Experts of a small language model.
Size: 8 layers, width 320, vocabulary 8192, 91.7M parameters.
Training: a variant of SOAP for the experts, 901M tokens, 6871 steps.
Below are experts of layer 5 (counted from 0) of a mixture-of-experts language model. Rows are named router (the router's row for the expert) and show model dimensions 0-79. Each number is 128 + 24 x the weight over its row's rms, rounded and kept within 0 to 255.
After each expert's rows: "gets" lists some tokens that make up at least twice as much of what it gets as of all text. This comes from a sample of Wikipedia text that the model never trained on. Tokens count by the router's weight.

# expert 8
router [126 103 159  99 132 143 134 131 122 170 168  84 147  77 113 125 141 163 171 112 111 125 118 132 196 138 132 151 160 138  83 128 181 105 120  95 125  96 138 138 128 122 175 167 117 155 125 107 128 154 103 179 135  87 105 123 157  87  97 151 141 145  93 149 150 128 115 132 163 121 119  95 168 115 131 137 143  99 136  57]
gets: ",", ";", " ,", "—", "”"

# expert 4
router [113  98 107 122 147  95 122 147 139 141 139 133 119 123  91 104 139  94 128 118  95 128 152 139 135 127 150  95 138 120 116 144 177 160 158 127 129  88 129  97 168 113 124 173 159 111 110 121 124 142 137 137 130 140  72 107 124 142  85 137 149 109 109 112 118 132 139 141 160 116  99 125 137 174 132 173  99 156 151  86]
gets: "ta", "si", "za", "va", "a", "ia"

# expert 16
router [130 158 170 108 115 131 128 114 119 118 146  67 132 113 107 141 115 116 173 102 102 111 114 135 143 122 140 114 101 159  64 149 153 101 171 111 135 103 111 120 117 132 105 177 126 103 157 108 103 124 122  97  96 135 111 174 119 108  93 132 137 110  89 128 162 124 120 149 160 122 136 155 134 147 105 163 116 132 147  68]
gets: ".", "\"", " .", "?", "!", "”"

# expert 35
router [160 111 127 104 110 139  94 139 139 153 156 125 116 129 145 127 129 118 155 155 131 131 137 106 144 135 137 153 119 117  98 159 134 132 130  86 115 106 142 123 161 118 139 172  97 157 107 105 126 155 128  99  98 195 123 141 144 121 142 147 149 116 101 118 169  98 141 151 126 140 113 105 168 103 157 130  79 109 135 112]
gets: ":", " |", ";", "′", " /", " named"

# expert 11
router [149 106 108 140 141  94 115 134 124 175 147 132 118 102 126  97 110 136 138 124 109 155 117  94 143 168 100 152 116 155 109 123 173 166 122 151 150 142 131 109 154 122  99 141  89 103 130 124 122 118  83 143 144 126  97 137 100 152 103 129 133 141 101 133 155 132 152 149 131 143 117 154 146  97 116 123 112 129  95 120]
gets: " C", "ci", "gu", "oc", " cons", "cc"

# expert 36
router [152 131 149 119 130 137 113 119 110 125 144 113 186  48  93 115 114 122 160 108 109 127 131 103 133 153 167  89 165 142 133 146 173 128 149 131 177 117 137 105 130 104  93 160 112 134 150 122  90 137 116 136 119 146 102 150 144 146 122 116 137 114 108 132 148 148  84 154 126 123 121 118 120  96 147 119  91 153 123 106]
gets: "\"", ")", "{", " $", " name", "$"

# expert 10
router [116 113 135 126 113 154 110 123 149 134 167 135 125 111  94  88 120 141 144 112  98 167 123 121 132 146 162 122 139 132 110 116 126 129 151 146 140 113 161 120 139 166 151 171 113 179 112 125 145 163 110 134  87 168 137 133 111 118 158 140 185 127 114 175 146 128  86 127 118  97 102 123 161 126 131 140 102  97 128  84]
gets: " (", "an", "ian", " Air", "n", "ō"

# expert 1
router [118 117 130 151 131 118 107 113 142 123 124 164 116 122 107 139 155 154 141 137 137 110 128 133 143 114 112 149 148 160  66 144 114  93 108 118 137 152 119 124 117 147 139 139 114 152  93 110  85 132 128 150 134  91  80 150 144 143 159 141 147 142 105 108 144 134 130 124 139  94 150  71 133  97 163 123  69 130 101 151]
gets: "ing", "ng", "tic", "eg", "ting", "ic"

# expert 27
router [159  79 111 151 122  95  93 144 138 149 153 156 100 125 106 119 171 153 132 100 100 168 114 109 148  97 133  83 157 139 130 146 179 154 115 123 108 152 128 107 131 122 159 148 117 111 128 125  72 142 129 122 139 131 109 106 125 107 159 136 120 112  78 141 147 120 127 165 140  76 137 119 122 113 148 149  94 117 124 140]
gets: "ff", "tt", "ck", "gh", "ld", "gg"

# expert 5
router [156 115 115 147 125 135 112 139 118 158 153 107 136 110  98 116 118 146 216 113 139 125 148 133 143 166 161 114 116 145  60 173 168 164 138 126 147 128 122 118 172 142 138 160 111 175  96 142 142 139 101 135 138 139  93 148 115 122 139 119 141 118 102 132 174  89 131 127 152 114 121 108 140  92 118 124 126  88 142 102]
gets: " |", ";", "h", "ch", " –", " /"

# expert 31
router [141 120 117 140 146 110 122 113 125 143 140 163 125 111 191 112 140  99 160 104 130 130  78 153 139 140 161 123 125 150 139 149 125 169  82 124 120 124 133 116 119 174  81  99 144 128 135  80  81 163 124 137 148 118  91 134 158 124 116 114 116 136  86 150 149 128 105 138 126 125 152 133 161  91 150 144 124  95 120 109]
gets: "st", "ct", " part", "art", "str", "ac"

# expert 19
router [122 117 154 119 111 137 121 119 127 127 107 106 114  98 103 110 148 113 145 132 137 155 151 102 157 111 171 153 162 152 122 155 140 129 106 156 151 114 153 122 118 128 147 133 108 151 106  89 141 191  87 129 108  80 136 116 120 136 125 116 163 113  84  90 119 149 135 179 172 123 121  86 139 114 140 127 139 123  86 120]
gets: " in", " of", " by", " from", " into", " to"

# expert 26
router [124 122 148 164 135 107  91 127  53 161 111 107 131 114 103  78 115 151 144 125 136 156 124 135  93 153 159 130 164 120 124 147 139 137 134 138 114 102 129 132 155 161 163 115  99 155  80  91 112 162 132 136  93 100 116 122  99 109 143 123 164 134 102 144 121 128 132 159 134 106  85  90 152 114 136 157  95 103  96 102]
gets: " on", " at", " for", " during", " won", " after"

# expert 21
router [131 125 107 149 147 110 105 132 134 162 154 139 116  83 160  99 164 149 120 110 120 134 112 102 155 135 127 120 144 122 102 124 121 162 147 138 155 112 151  98 174  98 132 166 140  91 117 123 126 171 118 158 139 141 101 119 109 121  92 151 161 145 133 118 157 126 126 121 134 101 133  96 125 122  94 160 118 139 140  87]
gets: "ha", "mo", "li", "co", " Ne", " fa"

# expert 22
router [159 122 125 139 122 146  76 124 131 157 143 161 118  99 164  97 155 120 179 108 155 121 112 142 131 136 106 112 146 124 113 182 153 141 123 123 155  84 118  94 126 127 137 157 113  91 126 110  98 114 135 169 130 100  89 154  93 108 110 155 183 125 108 134 141 156 142 126 159 147 127 106 124 133 143 112 135  89 123  45]
gets: " de", " m", " la", " Be", " d", " da"

# expert 37
router [129 114 176 167 137 134  86 103 123 163 105 150  97  92 122 110 102 134 150 124 116 150 113 113 154 131 157  88 138 130 107 168 130 120 109 129 131  95 157 142 109 135 141 136 138 107 125 123  98 116 146 124 113 135 121 156 158 156 107 155 118 164 105 152 153 142  97 130 134 111 103 116 116 140 143 111  89 162 131  88]
gets: " had", " has", " have", " use", " would", " made"

# expert 13
router [142 113 109 142 138  96 120 132 126 154 141 133 110 105 115  96 152  92 128 127 130 115 115  87 174 144 102 113 142 172 113 165 122 121 120 118 118 102 160 120 193 151 159 150 103 120  89 127 127 124  94 147 112 142  92 155  99 135 116 123 140 131 119 155 140 124 121 164 127 161 143 118 134 112 154 149  98 109 143 117]
gets: "ton", "o", "y", "e", "on", "ham"

# expert 17
router [106 102 142 143 131 125 105  97 169 148 132 137 136  96 133 101 133 146 145 128 133 113 125 116 140 162 126 147 152 143 110 122 128  99 160 109 157 116 172 139 129 156 152 131  78 128 106 126 115 120 130 163 105 115  88 154 144 142 122 109 134 105 121 126 157 145  86 143 163 121  92 100 165 162 124 133  88 128 108 102]
gets: "s", "es", "ers", "ies", "rs", "ts"

# expert 34
router [145  93 120 105 116 138  95 139 151 143 153 119 109 111 136 108 128 161 179  99 132 104 132 126 164 148 125  80 139 142 103 132 173 138 157  97 115  91 142 102 160 190 102 128  90 119  87 146 130 139  84 185 125 147  86 151 142 106  98 155 101 151 133 106 128 123 122 140 103 116 137 136 118  94 140 167  79 127 171 138]
gets: "d", "ed", " the", " a", " The", "The"